Weights of a small mixture-of-experts language model, trained from scratch on English Wikipedia.
Experts: 128 experts in each of 7 layers, 96 SwiGLU neurons an expert, 3 picks a token, a softmax router, 64 empty slots to pick.
Training: 658M tokens, 5023 steps.
Below are experts of layer 6 (counted from 0) of a mixture-of-experts language model. Rows are named router (the router's row for the expert), gate (a neuron's input weights, with its number), up (a neuron's input weights, with its number) and show model dimensions 0-127. Each number is 500 + 25 x the weight over its row's rms, rounded and kept within 0 to 999. Numbers have three digits each.
Before each expert's rows: a language model's description of what the expert responds to. This comes from a sample of Wikipedia text that the model never trained on.

# expert 41
What it handles: W letter pieces. Tokens containing the letter w, as in w, W, ow, sw, Wh, word-initial or mid-word, as in Went-worth, un-w-ittingly, bel-ow, "W"elch.
router:487523458466451505525478484490516514493504504455508498521508496544522450454463528497520473467495521475484508500530492470484493459497514546471463491484507526518469493525484473476457513505508537508497539501506481503505537485566469511527509481560494442504493459505498498500504510536500498496462453469476510468455474518521529492485499502489480502501526443501498489474535487506506455507504
gate0:512496529501459535521503464482493469524526458527536531499499495548452453497516487521560493475492503462514505447480471500508478502511524536481487483461463495514490527485506563489484487496495496501509524547477515475495514485487478456477559503482517494459512527497471486489479528499480465512460520519484443486497496461511504469491507476477507503461530488470529475506473457488494502485517
up0:507474520480494498533480442523507475551489484466500487483489490500489470479500501492525488468520525465523469486530492467530528499476489485505443505486499512517520498479471519477502506513536498498553516570496511494513525498478472487470570494477499519488481530491461517502491507494436474544469521492484439480497490494512496502503456475504477516493499482480522494479531447549450487501493
gate1:495527513548476464508455501487522519519526478526477512500508534548474496511520514491523520480498489497476497496488476482490506459480496531466481523509514508483527540517495482537437557491527489491501555517528490509492510467533468492497484499505404504494558511544489445529510491500466543517494492474489497485478479498498513495440511511500478496511536460511513478486503495527489482498490
up1:481539508481493466527523516480528497459512493497489498472510507555511472503514487466511452493456503482530544510492432516465501470520495512479459541520479494528537474559526511509491521479475468469499521480547487510465475467500492500538486487494493491472523486528461499488527506517512462521499495514469498506471482493491518503471502502524471547450495523533442514513483510547488521474486

# expert 24
What it handles: Table cells, word-initial clusters. Table cell separators in election and sports tables, and consonant-cluster word starts such as reg-, Pr-, Tr-, Dr-.
router:496503506509493457536446512461486493510520515474538493524521505531517488506435527528521481524531487510503513535493550493555455485520474477512473515474515515487482493480488464482499463450529495468485531540473526519463528474505522461470518492532473464515503476455538495505483474517495475513475460500521504493461454499490478538509502486493474476505516509490517468516529508524492481552498
gate0:493490504489496501499518522479519469477514554514461506516523485476488533519512508530496457519512506536473479533518496509528491517486482510477442544491512500536446499498523465466498508493538540487503540469520492536488524530530501456491545501500531480454483502526491500452518521488518522526544493524498466488466481542491507503471469488491440471488480537514481537534498512543473470491505
up0:490490520494463537491462531490552469470506483495555509483546488526543508484523509493537459516491494482527464470440565538505534492548516522559512497501521505484494515486527474500493540503487492520528511481467494509499509492521491517464518501477466484523486498477525526527468506508525516491568483518493487505509539484543486478512528465491518500499500497525508468471556488492506512485491
gate1:510502501484466520495539486478514485536522416455506510478470531502517509471473523515517518509506501468500471517502527485473497510537495490501493517506461480510507525519525504521520471505484537509502525497478481500438515478521504472527491516547504487532533485488446507539539514462532475462479487512481417442503453494502497519491490484528515481505526493514544511502487491478522506510460
up1:520489517494497496493512484532495501572529501480538503484508543480534486478496497511514494483494515525520471513529515436525501535474518496533461478524499505493538491517529513550536478503479524475548507501540524443503532518520523525484512445457483512495476489525498492546510504483503483485443537495481474538501490492477510498471520458511498453487481541495521492525502493535486506556498

# expert 31
What it handles: Past-tense verb endings. Past-tense verbs and their endings after was or a subject, e.g. appointed, buried, died, acquis(ition), prepared, in biographies.
router:512529481453484466497471503525481524462521460505480474504482510468477494473453506472490500488512497531475497475521537510505486499518533533503517453490493526528522455525504481519483474462500496516557526531449526533514538512558498485524505492503533473492511462476487520501476495484509474547491497517504483451490490488484494538544509514559528514530520460530514490468511503499500448505525
gate1:500517529480472520505464519485496528494486460472506509535518532494472492492492480537528521480457546517503530481478491515516484515496496543509504554508508463499516485512511503542503509464501465465484523533457527481494529554510510516516519490550512483475504531524507518451513491516497453487530522521478521510460460501497459536503502449493464491508563460466488484476507467499540495513476
up1:523503522515524520517444501554469507488501490494550527538511495509499506507463475481489533542476460482512530472489508473498481471476550518499502507525550482520544502521529490477476524470493538531533507477469477497504534481538518492509464513494466515445536486534456487486537489517513510544476525497497444473476507482486501506523510505538487488511515485517474463542544508503518506495476
gate2:507500499461504503477470506472493488519522448508468485515490508517526487535478505483460511496539500468455532490498485512504517501544540516506529515501467492509494507555541502508496494509484540466524531490505531483484521521493499437519467464469537491549504503465500513513483501534533460467491514529450523421506460495534521518493473501503510498512483491506476543505545471500499519543492
up2:493493544483513462467498468494507499505500483547471516471524487500561485521508504531534477498534486519462505495538508531517525491516485492507500493531454500466512474526522468493451474492497525512551507490532495518513476513502516470523539516496530505468506470526442503519463483508535491482494461481460523436538463476527501530532511497493523492483546526489505515485510470455472521520524

# expert 33
What it handles: Verb endings. Verb suffixes and reporting verbs, such as -ed, -ing and -ated in returning, rejected, satisfied, plus wrote and stated.
router:513517484496490475486541505508535506503524482464503483509511506495463482489511510467532484530514516517491493485484506511509515499522495493530505451479485532504512421516483501503485477467471493497530577529463509563524505514552459501524463511524484437489517472494482534507484520500519461522479518505503507489462487476481489554557487479537521533515518464542493486511486508502512465493510
gate1:503501505483471500517467502551560508504522542512464492486536481507481522506472530519470491540484492491503479484504492519521470487539515515531537502487476497517494510506505517487499501520513523490522542500495492510464498488504479541454509520482489528562436469513524523492488506531499506519508525505464485455459476470545539477492492500475552467529532546505525469505531499475479553496462
up1:560535472484461477526501512527523513540523511497492458468490516470513496536502495499476502501477515518494500492547486535500500498510514466499480505498476537441530517490530469499506484536513546539506540501476511508503534463508463508479477527471502501512453498526497496536473479514473478527504507562482520493469497509515505418489518510515496497528520492481477511493507443486483535484444
gate2:455511519515542479523499516469457494465502502469483525448487505519483473487512537522523503492485503490501498496469472527436492495494520542486483471531506507527539526541470518468502458513467448474525482515513460508490458537454488498458466511512541487509522503491527521516485499470509520471514487478519533516472485464473489520471533510525473538444497477493498496504502548522502501531487
up2:519511509498450487440498473497494515446477515527519475537533533484491475469534511495463522506483535480468523508498487536487485483481533489496546520522499487495460476527519491502480511491516490492524499500494485496490467468485480508529477476531512536504517551509515464534536478539541518516452526501489458518519496464487481480504502481482498458496491468511484522499549450464500524461559

# expert 43
What it handles: Nationality and institution adjectives. Adjectives and endings inside names of organizations, e.g. American, German, Polit(ical), N(atural), and of in National Register of.
router:522492470548498468474546492532492464509566491469507523538525525505490445458475516497499508490504512499485499515439541502542504507524516500545515498532478484536518479486495480461496505465502512510507536520470525490494485525528469496481488504549491499479523534482485505511515513510474518508458495537505502484424448488501501542524501483492534502505496505531522524529531477527493463506468
gate0:505522515476506513498496540512490489534500520483493496496514519474438529464520494514524467504539476497526491527507503504530457513488519496489536437492526497479495482524524547498488480492505471519547472495510484540528476492514493489491499491491490550497531534535513500506471475492502522500484475535496512433477497474468520550465439507496476540542486473476489500486468501474551472544471
up0:514509534476468468490498546509518516474526507478537496508472475486455495481452473486509488486478496500473526524500491481440481558471524507488499499489506504448500488513490532528561494530492504499491528497497528499477496474510485509463457502494465528497538463519530522539518507512474491525517511501468440506524538514501536477464516509484521434516528496522494482534548513485480532520525
gate1:498506512458495480527502469502478474492493449466513484484513512491491525500501494515508519507543547489503476450489546522505470498488480509474516516494435483499496479473525495487462483490548479499451532480474497512492482484526514477521489545523515478499464473548438446545519533498522500511469464479490497481469541521475526481492475512478510556529502522498474511540502496464506468494515
up1:513563476491466520515484514530492505520509475528503473522529511474503481509521543487495507534451490450482494467455496450456494471526487495526495463515474462522466522482539493494554530495521547466510498535524509494507508495458521545522488498502527459510495552493514560484506520531521472522498490514487487485473509511487474531532511512494527498515543476531512502490460493516475500479506

# expert 16
What it handles: Infobox field labels. Field names at line starts in infobox or taxobox lists before a colon, such as Born, Personal, Coordinates, Species, Parent(s).
router:495534523524522475449491500492523493493529512454480517522489486510496496439503574476509503493508484475462483505511553485487518524506484504480499474498506535506494503478489466493482465497499468467516535523482507512528530482490483515483488516521480496487539503504486514492472506501467541537464480470492490449458512508516511539520530481474490490479509458528471490486577550492490439530521
gate1:544508499521516494516517502526516479472550513464477505529507487518482480475503486470500502524499468526467470494540485510497494493517492550450503531491514533511512512540465502489496516471538477477517536523504535499484522455477522476524510524517504460499527488508473525503504478538475482491509498489521478446466520522543459493505543506459502502514478497548511427517512442471539506518529
up1:502525510507469479495505474502529521451546510474485461487541543482496537494501524475497504522536495480501449530499471493500495467547457545486511483455537512512461569509474481495509541458496475492518507520513523483491484533491520474493547517474500484527471533529464536525472478524506523498474535485493483498512496502485469463480483512473486449512510484492471497495512492445484482516519
gate2:538519512534476493503478470502497531510504482500491508485449460540498477508498529501537510524521492453547492534479511495482502489487437489495482512520508487550476461489482492535494495504463457497521471496546495552521488455526495525505496490492497445504514499522513519487494495506510533537483453449472521497506504491558521469525542489468465470482499506555486515535512490485469504506468
up2:530469452477505474474442487488517516505506491531506513490537531510502486516499467482475514485543518509504527540503500510489535495537490516470485464567487510540498482474465537512482505552531503470483462507554492481490498501460515518528515490529481454461491486501513505513556487504474463516476493473495484494528527501493476491535525474429483505523493520500494511461529475514543510494498

# expert 19
What it handles: Verb stems, coordinate marks. Word-initial verb stems before suffixes, like com(mercially), mov(ements), pass(ing), and the prime and double-prime marks in coordinates.
router:490537505494452488492476522521498505484553482526520533524480484536488494475498526473469474487511522482515466469524513509511515546514511512479493485514504557468518492490513497454428518467508495507513544525490556534504527504516493491501497494524472451528482466461497503537490506496480538539486488503510490461437515451467531522504513496508512492512515489478489460535477512479485450524496
gate0:478519511543514533555551504496486489496485489507501515516523487508489505494499519501506495524490469455511501497511512503471506504518486512507549454591498494496534515468522545467517484501506441495498538473481504530517505549523494479547473506466482505497518506517524508479489513556493500541503517455531483510482534505478454520551523489460479489475515488552473504497507484495543485500517
up0:521563553486507489490506522526490484546488492545463494501469516524499494488494518517502538489477456517493497465486517532514467477475493508476522508477542493500476493501508485514495531522490465506482512499490497501517519506492515514533487473541508511483478499538486476513479574515505550504573461497452493573495524556505497510511504502489478496504478491481478478454512525482507440500489
gate1:493529504541473481508476503478523491466480519496491562550507454510512466508524476498516461510486503518488503522518509491538500507505453509485472515527525493461459472548477480496518506527513535461473461461447527494516503469472510530492492491486503439504519453550498475479475489489454526504510480492500468512475450513497495482487508468495442492491498479460480533483520469494510492482513
up1:447524496511476508513488523469467469529500501488448539513520492578537478516496495485512478490501479500528450506495517521508484501498511488507501469497494537497522444481488477493532483484503527514496517540505477469508550454469516466484491468454517450516513489539468521492548470507515502489500509507539509512506502513488512510471498504501477493528502470498482453468473565536519549494489

# expert 40
What it handles: Mid-word Latinate fragments. Inner word pieces after a prefix fragment, before endings like -ude or -ation, such as att-it-ude, abs-ol-ute, pre-v-ailed.
router:481481481526494496528471494502529493497536476504487466505503488504490514480471543530550515526516517482533502495537498495487487471483517530498511475521481548469487449513505460494504479450499480464544532542459505539509550480520519487473523495520512482479540485488485496472516500512508508540510490541485507459455510528501495547482494504528491488507533438536471493510537498471470503543453
gate5:521500506487513490466502474488495511500506482515493484520514430469539475479491466449518493515504484461507507473497538541489514516498552516464494501495511476541512508493526442490520457491487532499512498469504478481555533505537460492517538479486499503443526444497465500544504485525502501479491545504510525506469466479515492515501471444511498504532525529475506533525490460499479485471480
up5:505497496522501520508504482547507552473473478501511513527462452531517510506487499481474520537541493506494510473522492500510557492506541492453511480568464505506540516507501502528485521484492513514547526512490509492472459549509496535541482544508491518517514461464527552487526494489517463507521484504473555475471527452475502499515520505516527501491481500472487516532509500486462487471461
gate6:517507481510481504477492525502531527515473499518518470484490553527476509480497521539496531526517494476492523488507517503483465440478497496530471522465477507506474481465499486504525520497518536466459509486472527489530515499500469508488541507535463574502502483506467564522511509514539491521489497541477474512502535489522563563515519525567515493487522525491507520531492492487490513500480
up6:488479526467519545481465499493513482488522507508488511533547494502535501484492504469468476483494491500514480483509477535456506465537514568469506491486484491504493518461530545475477496500478529533510430527475467534480499560474494483494493498546524500429484500513475481508505483524491506494455502517480478488532519514481477507494454481487509478491500475527521512535476473559495517483490

# expert 25
What it handles: Commas. Commas in running prose, including those joined to quotes or brackets, before and, but, which or a next list item.
router:489535516498459483519523454476520502523543502528479522555486513488519467417471506498506468499527501497499509494500499489497481490535496476501503508481493524507506505553509499464453482432502501511507535520469519509520528526575445482491497522558494475465512491459527506494497522499503474514494465480501504506499460521481488555537493471484485477499512483505520526501516510520459506489492
gate0:550485470483528474535470568448506521538492489508498490524484506505521514526554477518506524492484528473529484513537480522518513484524487517514543497522488505528493515482461508491519479516514525477490510513499496519512524510506525506509461412480545482502441530493486511529490494480505528514484509505460466542506507482491475503466507503509487547460517551480483467539522480497473514508511
up0:502478461497458503502505509528524498495525535494494515490520536481515500481515524493505483477487483516484488508467474490499483524501508457511483569486527485528470516484506486517518531483496517476539506464486500481513516472524527529475533521496445517463538488495553505508514545487465424443527466479526526516487474509449506491525493487492507504481510486483521507479507490510496484561571
gate1:503500449530479496491512489482450511562512513498471482504537473519552509500502541488527474474539478499524461476473515514495502474477500514484466515489489507490481519490529513508519495482502460513479515470504503512504505485528472479507480467509536463465528442452506548520534543523472505478472501532497466455502481521466499482464537513474527501505504465489451480490499532522447516503523
up1:472456482514493489536496469498487486510490525502467479524503473455475457510478499502496539498552479477512451496478497522431462491454508465494445477460516488528495477519484497498552508467538460508520501490485504489489524530530475488494485498487499531509489482467498553514520544529474516478452512491504506484493505505499512508528528534509494512525512479531473477496462541487450522463520

# expert 51
What it handles: Plural nouns. Plural nouns and plural endings for groups of people or things, such as children, men, forces, songs, stations, with they.
router:526544441505464460454516464498494498482534463491469516532511486469514501470474481501471533525511548486489497515488537502522510479506547501499513455467476506474502466547484447491497472481481474489528508528485522520507525490555445517520496518505496494492500475470464497497511497528482487537488499483521488483459461493511486517548501468472487501543543475455472492503494491489470479488512
gate0:521437458501488465491483483502476505445513541484459554478557527487492496496529452514525505525504523481505510483468502489487511490515503539476502479542486500447499503518500460515487510471480500511515545529466501468486507498485456511526541491525481498488540523521491504526528522470525484496519451556480487520475531488461515508495490510484504499514531498468485485484476483472523481505437
up0:520466489480478466513521466536466506458503501526505532494507531504500557470532523499526449533544492522512533463447527480499534474524477518552491514511518480475522475478519510481532508493488500533474538544486504505523472497489502470538501464505458518491550535485492543472495490530501458500499487516483510478514520484490559503511499524521463494534496497465477487483497464508537522503501
gate1:480513478480496510507482500469534527507499490561482475473515515509507509494499514485486502499490516478524519496499528468501507501552492492499522493482516469465480469514482490482477452512484487432496561495463492502486489486433502515541484559496484469536536497502486499510489528570461487522488498466486498520478511497462457521513514478535482501499484500471495497462525447527463491550470
up1:509538478505546497499547502479520498516525512474532503482498486538454488539536503537523506514539505492460500469525489497494458547495506498457533510498491468470504512547475495502458493473505541509512450501532528505500467499519492518445512511488488506468515472519531489520509532483491509479538464515474456456529479536537512478492499516486507485538509480527536490479511515484500553447487

# expert 49
What it handles: Infobox colons, coordinates. Colons after infobox field labels, e.g. Appearance:, Time zone:, and digits and byte pieces inside geographic coordinates.
router:519532503540535492520491502470489518500548525483534484513534475474496438474465541523507541490521507505517517512491523496538499542546493534475506476499463548517502488522480488478490468454530498471526533512470514511478569495518465492495452519503493463501484461490464506488485526469491495530497486499511504510475496500508473568502467505495519512506511499513466493467540486517484462529529
gate1:518488486507477511540522491515481531503520471512471507516516535549510496542485509515508538478484487530493488559458491447530468515492515474514523492512480488491531495513504500517450480465529505480514465476501509508522496512500465515523541520534465483500509472521522552429508517498481508471465472476561483480508546501515483541498487490486512477506503522471460570499504536504483487500495
up1:523466512500498468505511491458489495528523468525490534490450525447507493516483513458506511544535487450535533499502499521493489440517519470489491476444518493511504478508504514504509531506542522491464514519474468490492488455514528485497520542528505497525533517480524447507500486464486495496497453494480488507474533525491478542492502543530476529478519508481483465485517454552474525479484
gate2:486523506514556484552498508502484530532458510481469503501504533514491453479524474504470510502505518519477514506475510538483471536480469501529472475466505484513511506516539475446491558466519532482504547486466501542502548509515496466518482540506544498517480499490480543496518521544471497504514466510493479500504533498508502482511497484482504461534486552494470507547491519562495475515498
up2:503507471521521487531514542517490519507458481457503524493465493497501485484466511506526499541532509523461485511509498511487513550488495498513557498465472467528523471497473453443486512467524466497499502527488519512532553478485477516524474516525467497500494509496495522532459531537454492455535518534522512501500506494503501498449511468490515466490520532508460489523547541519538500531522

# expert 39
What it handles: Competition and institution names. Final nouns of sports events, organizations and institutions, such as League, Cup, Championship, Stadium, University, flyweight.
router:539514474514442469492559481510483510503541491450488510533525484495497460493473533546494474523527518528503476534461535458515508469546515479476538465468497479495504473485447442491474488496512497507498527524483519520488519484522460454499517507509516480485483521504542481501464499476504527518451497497521490490435507479508474535511493486495478479507493483525486521487487497484458475505501
gate1:520510480507533498516530498497494482495523510507465512520502521502474494493447473543506465502498560537485493517523533528482495509478490556502496513482487502484497497472490462493473458543529488534508527533451499524564508543505470445480522540494507508476488560486496523485506496486482515531489463505457528499448481512476502494525526532527468524497483485495480484498483443496495495523541
up1:568518489505475500497499503519486483477538440497466501526508484437525477512498539507527478516492532547494498477533493499513476526479477516456497482486531501443500488518537512477518471500490470519505518511453530526503554515516476466483507537518503532451520527523496515540500508505491525528499513489523471501503497514519511512534475523521522527475544520500479524520513431479543513503500
gate2:471478488499507460543510480468517529535504462520500514499478488515513477459540475537512487507506503483485476489550516497467490509527487496533487469503493503452508492485553451487487450453473475495482491544527531509496498502537471515544529531514534468479511533540497541534522488512528517476507488467519494516485492541499520518513484477495462507474505499491519502506560529502460492451533
up2:478529475471472508468451519481491508508496546527503480472480539493517490515500490482453499526471466476471473517496539465492490490508508505539540498484499494497508522514506491519524477558503551434511481445468478485479496516482526506539497524478485525504487441460501509506522492541558511512454518561514501500520468494493483495508531512500495504501465483501490513545448501505495495524513

# expert 26
What it handles: Adjective suffix endings. Word-final adjective and noun suffix pieces like ary, ical, ious, inal completing words such as elementary, criminal, amphibious, legislative.
router:490522494503519470473528516496511492488537515474480515514463532524483503500477480488508536511517489477499516510465548521493502500548496476552517515496498507482508437492507501488462512471514495538533551513413535500510503509524451523494515500530519472490497510524493521518493462513505492518442501518524494464439499497536495560542472466522500537499521485543489513515489479494485473517507
gate0:514504495549508497505513479573474547492550505530534444500515509517460486480533504518489535487481508513480507510501519496497490503546498526517498487472488454490464489518516503530523484461479501532540483487467502461534510523448504480508495462532495540496496514456482468495486479463502515512499510492520466485483477514515489536475487464482471576486486533457480520497478526497481512522524
up0:507470531465509495510462490548517509520495498469547516515537515515478502483534501497507470481462514486508508474504544514484504530493481523481499507491499431516468472468531452476537488497505491492532465473471508472496488517498511472457488551518464547493517476467481527537523494501465483506477498528544524500465519502481460463475503471481473508500460534488493542456520512514499512522547
gate1:500525507489485504476539527532495497483539495524530570495521487536506466470520522474464504463492460487492481491492502460465488544550500494517507521521477469547501516500457506500486521516481519533489513489503436542510496499520458491531518481500570526510535468491480517531546516531497490496485509482505527486467514453499525514496473452459473474516520491481509484514492475514495511495469
up1:498491548516516495545468477443501509491462489504480506508533511489478499512491485498479480514529452475508513516488496523513544485456516483473495442480516510478511513480522462474524505501503506473508497486517579494487499535536534539469476474494481475499499530486538450465506522501467492501528484468464481524535487505479452511494582524511539495527484520506514500500508511515499476524531

# expert 52
What it handles: Prepositions in dates and credits. Prepositions and separators before dates, places or durations in lists and track listings, such as in, on, through, from, dashes, colons.
router:489492468490459486490506500478560462497514517464513501515472525499547478479469519510516515473506528513466523500465527531508514467483499503504519463541535513524483468528467477496485481474510539525520508526479540530496512459526486469500475477524463476467440466504505480509474501496508478515478476509549537483489492502546466509535535474482498461525475514519493475488529550496479469529475
gate0:477546511535517492478526485498523433529514497488496485475479521482429470512491512516506491515557545521467475502531521479472502451508521495490500475500542481531464529539478504522428497457499510468489524511491458483511531530503515492552543504509509512483503473461498492481511490484488492538489486505521487492515524527523445470504498502493511516512520503556501508463505495504488472528494
up0:486480509504505511461518496511511466488471524512509466499547500518468463542505506496507514471470535449454484498504477509441468471501458512496514440514499472537508495484505458515545507479492497507437490521514479514488493490503484504529508538530488483499518470480467488508524466493483498492465536496475533487489488477550473528504552518491480470518459445501511472469512497522501495475550
gate1:472533496474480490497495469535445479490552494497497530486471485510539483484489484548504458500500501470491509517524481480486473489542502443499447508530482505474576487530487517456491488498508495471507536491492491526524500493540519495537533486507480486486488466468474479517536546500506507522503464483519472508503499481488500458462527472508501500490499489497500542564507534521476481552489
up1:516453502457478497515517511506518495516491470527531543507506477455484515473548498539499485518471490507485499517552430477533519490496491491498538490522506472515505504488487513436530467495477474523469495491499533483546455471441496526514523515505473490453472500493481494469507510517522477497495482532477488501521506535526530487494464508512502512495507521555484481473514495528523431523497

# expert 50
What it handles: Letter y pieces. Tokens containing y, mostly the lone y inside names and words, such as Wemyss, Blantyre, lyrics, prototype, Pottery, my.
router:511517505507464474534494542451478474513494519491477490546481490507481457472425492527573476529513529476470507490475515484520492506488501487497481522507472518500444493537485515501471498509485542494563479494467480490506513487546477522523503521499527432508512480512517527474490480519516501537460507485547519497478483481543512528531479485513535490509480470509496488494522481495490471519517
gate0:509511561510506493530531513510448496479482507527515511491477535510544492503505542506525490481525489481491524518472541516487504514495459462473481517472471492476477478487485477472491539487521551501571485503514533469540540503508487524536496482508515494533517501524499493469546471472514531482466516481511524507491538446490507533512492517475485489473538459444518474481529515489521512539504
up0:487476474513523502520469481564468473530508515490483512436467537491528495516467475524495525471499504481521499493516491477499477467504485544527497499487447530522525504495471525570475504479464479492547517526483464506513515521486496470534460474508537528514493518487489513548437531511506506470503530522520499535500530513498505487490569524504489514492496489490497510473492502471492461487529
gate1:498530506472464473505507511523493531471495486505496471540522531502474507492487480500482496487536500465501534478526505532546530528478513528527521503534501466473488470527510472494474467513495494506495477430527506517478502441550482504466506530495496529415499457517485437472493496513505450487479494491510489498499495514466471499495479515472494475526462494492518502505481523482473472504558
up1:510453491512464466514532557495532516459475499489506497539510499508480506485471469517475523507513518511492527486504504462538474535473508479460496530458480479497523489502544510471511520473524466480520542459515562527537492517498491508494511460482472499495481530510536503564479521500526473472471507514504503497500447533542517531478504499486539512507496510505497430513503508509492479462478

# expert 1
What it handles: Results-table cells. Digits, dashes, colons and medal words inside sports results tables, e.g. Silver, – second place, years like 2022.
router:484480467489465489493501490478557473496514505460503507519484524514552477476467516527511505470499528510469534502470527522523510466477503519497514460530538514526484465516466475513484481471511545527518509521482542527488511459521480465483477474521465479463448467504488492506462492492503481515482480496550540485487482508544472510534533470475508463527485503520497473483525551509474466529480
gate0:526484494503451523498474484528508527523484591479518521502487483520431490486451524531495516498529530529516546473488515517513542470499521501542497526441488485468509464511516478506467498470487523497517522511477496496530506526463511532512515497497533459462480504533507463509496487514482476508440509509483474492489517479493505530521522472477508499454509489486444484513475504512503513519475
up0:452551541483471522517459503490464514479495525503535488529517509502518515479471501499477544466523500545483511496493471500488509524492535463502426550511521522456496512527534487542499497526507500487482473470509510525482525485512506515527495506501503496510502496474472526509518529542528526522460508480490494473473494490438556525520488522468493516492501511514514494500481534547480503518569
gate1:515507468502521466482546526519504565531501557521540489536524472501490452439501520471506494531502509484512495497493497498484520479581482475499522505502465460524505478497506528509437502515512502524483523520461510480477492510517489533478472522535535458455530501498504507501474466526513512502492498504528481496481476542529545510490473512479523504522483546503497512515469525527486495497524
up1:541493483504494482502498510512470498499492478514519500507522490532504518517502520511493483512497534496500570496520478480508560529507486498488492465496542477506496476523560483494488533480475480496456501519465528503487496519446447561478485473507557517521517491520499506491518546495497492502502519465510522482481475495501515551497532485519463473548514467521464492519487514475428544532519

# expert 9
What it handles: Compound word parts. First parts or middles of compound words and counters, such as quarterfinals, westerly, welterweight, tri-border, back, head, one, out of.
router:516502495473468521489490503491546491543522478449483486517487513454448511464517506498486483501486545473492488477483522470464500534551513451510508510452493499516504503558519460494439492456511488457547494504496529523534493488485470479519481498544523482485499468512527472498471525479510535540440503538500496489473518472508524511484504472483477487517514479504511498507509507498514445515494
gate0:506528527513499506485484515481471513540541483498536522437486498493530487472471482451446517527449527498516487473504535505531513498490467507497523499512489522460551499516457503510472485501532504544502497522477443483502523508506509508456510486465484466471529497515495522552455503489515504510459551505501525481469475515505466509487480482479451506515511501517504486513492439484503460485525
up0:473478499490513508497495476456511504455515565500524481508531499479498512517497483522532508548521484458545553480503507492497503473512503493473477511493466477509482508497538499511448559503487500512511463473464525533498513527464516471506511522455513480454504518517496520532473477491486472470503470463469498542486509481501481485504514483511503535507451446449508466453495496520510538467519
gate1:522528484487501507507479488446463516477503457482524503472492522508495502485522472491496487516517565462452553488488543489517478522507518564471540481503466532497512501536506508508497475516480525496487463537531495503498524536536481470491512470499493509505504523483486483501494472541544508490485494481480502490472481488430533546535512489504493536510516495494503432495458504511512489488550
up1:507470520482521503475542491501507494503520569498481512496511489519500530525515472530541473500482474520547495495469483498477485437494494459526472481534540554511493515444487467468490505532493489519524524470489491482475484492517480438510473544504502473494486520485487547516482509529472453514521526523479500524552504519521455482467511488511475503515466481479466517526526483487489521511480

# expert 2
What it handles: Section heading words. Words in section headings and infobox field labels, such as History, Career, Statistics, Personal, Coordinates, Species, Credits.
router:535528505512452459460527480531509532471533489462510493523530490518472478466486528504504513522504500465497529484481529528506513509491513494484520481492473510476479509515454494488507487490487476507501548527473507507487523499519463522478478512513500465476513483480505488515458470495508534522448500458520499454447500529519475564540501458474488503512523472524497531504561558493502461519519
gate1:504570482507479518441500471470552482470526450531513495524540507499523496496534499479497512503470493520514523491500480515488490480500470471471463478532549495503537414489515468474522511517504472472516500531454501479495493553534488457495504509505538474528521484466503492487497504532513478540493494504454504482517497513466456534489499487489467471479501513507502514502515513467494514526520
up1:450511433498532552474504470495531494510523490551477473511475488515490515523517490488487517504496514506522506476487478491514516475507488485538436485473505527468531458497516458500515513514461472490520493503470455512513498506536491525503497516472528529506531504522508479492515501542478451523490519478479500510557523506522456518525516481466522477549522503467516579479501521486510517490494
gate2:489493542463458466516553500505535481471470507494534512522516495525465484455533496524491498496534491465532531450526483504548477503469509457515501521532459521458538512510499521485504488526500506475512490519468442511493506488544475481495501495510502474542504497489500553509525542516533520496488485490507500510490474486513504544533546502538487453487543464471484522536473499496509491512504
up2:450524534466496474504511522482508489479484514494504521487529490487440529481513506512473524500539489465546506491520494480532464512478520508513490506511465551504552554504489487520509512520501486496521490517480472486472497501536452509495470501506497467538522505497495530530557499531531484501476521497522529505525470479485507529515548506524464438516506480482488509547447523491507439476504

# expert 45
What it handles: Table pipes and digits. Pipe separators and middle digits of numbers in wiki tables, mostly election vote counts, plus some dates and years.
router:489482462483460487485495500481561466497515514464504512519475526510544481478468518521513506471505526517471534506465520524514506464472501515507510460533526509522483467512475476508486480477509537524519511514478544525482513466516482464488481470527471476462438470508504485494464492496511482518479476503551547480490486505548469507533528475479504462533481505521487471485524548508477465535477
gate0:502513503458520494511513458516465497537523516511490492475474475478475523466489523515486498521533523489490502489508529506480534445515515485463511429443502554526476478492495474457433490493494501508465519530445521477493540529492489512528464494507480486495501483478544494483503495513532507485543530509513481525481529488525513552512520472495493500509503502513471531534512509532471499486443
up0:494499483505520497520526527534525483514507481492508534508507496500540495508483497536553500500495479511499487476452479513505454497484502466469498537477505507434543467499524520481509487509506505481438522487465467504469507522458466500503494461473515463478438501530487507529509496551517527453480479555472490532520510473454506467539503472515499506493492463508514495455498494486506485553494
gate1:477526485474461486515497493479462490547535486512514517543504512540506499500492506511475509470483537492515483538529497525497484533459485506431485543512491538479516486517520519495472446469489520487461454545493536489506503468522486482541494506502459471497520527456491501518499489498533479519526511510494518514466476515516501520447531527490484492469494451549469495510474502500547484526536
up1:458534475525509498509512459481458558485495588528465555485484494460484506474459481520527497546495489504500503492440492504474515502521527506456556474469496479505523485497550495511498528486489493483460482496551476508480527510519493527509460501493496507512497510500503546504539478499494530527530481450477494474477474502496500523516466502501486530512513528519500515510481526523506512504474

# expert 5
What it handles: Word-middle pieces after short onsets. Second word pieces after short onset fragments like sh, st, fl, b, h, often ahead of -ing/-er endings, as in sh-ut, sh-orn, f-igh-ters; also short verbs like sit, put.
router:503520481496507457541464477482497517508542514480461518500463486506501530498503545472512493457555532500506513483510536526468513529470544484449529470476527540481507492520500503481486489494501501515560526521463492526479534478525480483548500484501485489467509461504527556488454460484461479524484483502512511476473490497510502517497478467509482511525521469490487496540519512536500452526472
gate54:497538498488549504499505531485480504490507532475491501496523512503511507473520541499520479523518541476494503536512510477434466471509508515434525508463497527489522494494522533472526513517506522484486494504517440529463477514485463533504501467510478521501525475503462531501473529500498498533512436527516504478487536478513518496502493476492554531499539513511421503511477480520551493486480
up54:503490485513487515459517488518546485453492459550526504491538480490498451466489457528528531475468462538534511486507477512563538475476479497538504478527502474492485492494465519552487486510501465479493502530500515467501504493491545457474536519494552494506514511528514467519485502514502489462502511501459496520517517472506495519440482507476494489541483501464519492479486465470469509520479
gate55:437529519503499443500498498462486527493528518475532498462487490500507508517471482504465539503488487481526501518529488498558490499499515465491481533506521516507519513495501515465475511513551489468494501502545466496523543493474500425490459466484486512489453491522483513525535514520483512546495537477523468520513532518474523492451471543468540513470492502507484514529520497481457494492515
up55:452502507484457498488489488501513468524526524516470522508468446466511479483465497473470504498526502479492461448502522479478575494484514514519496493497531481547480496503462489510519494506487490538493505467517492483500458544543515514433502522485494485512486501512514456514489524489509453498488494535489539520515455461494530513518476509479514525509485451506517500493503541526484527489440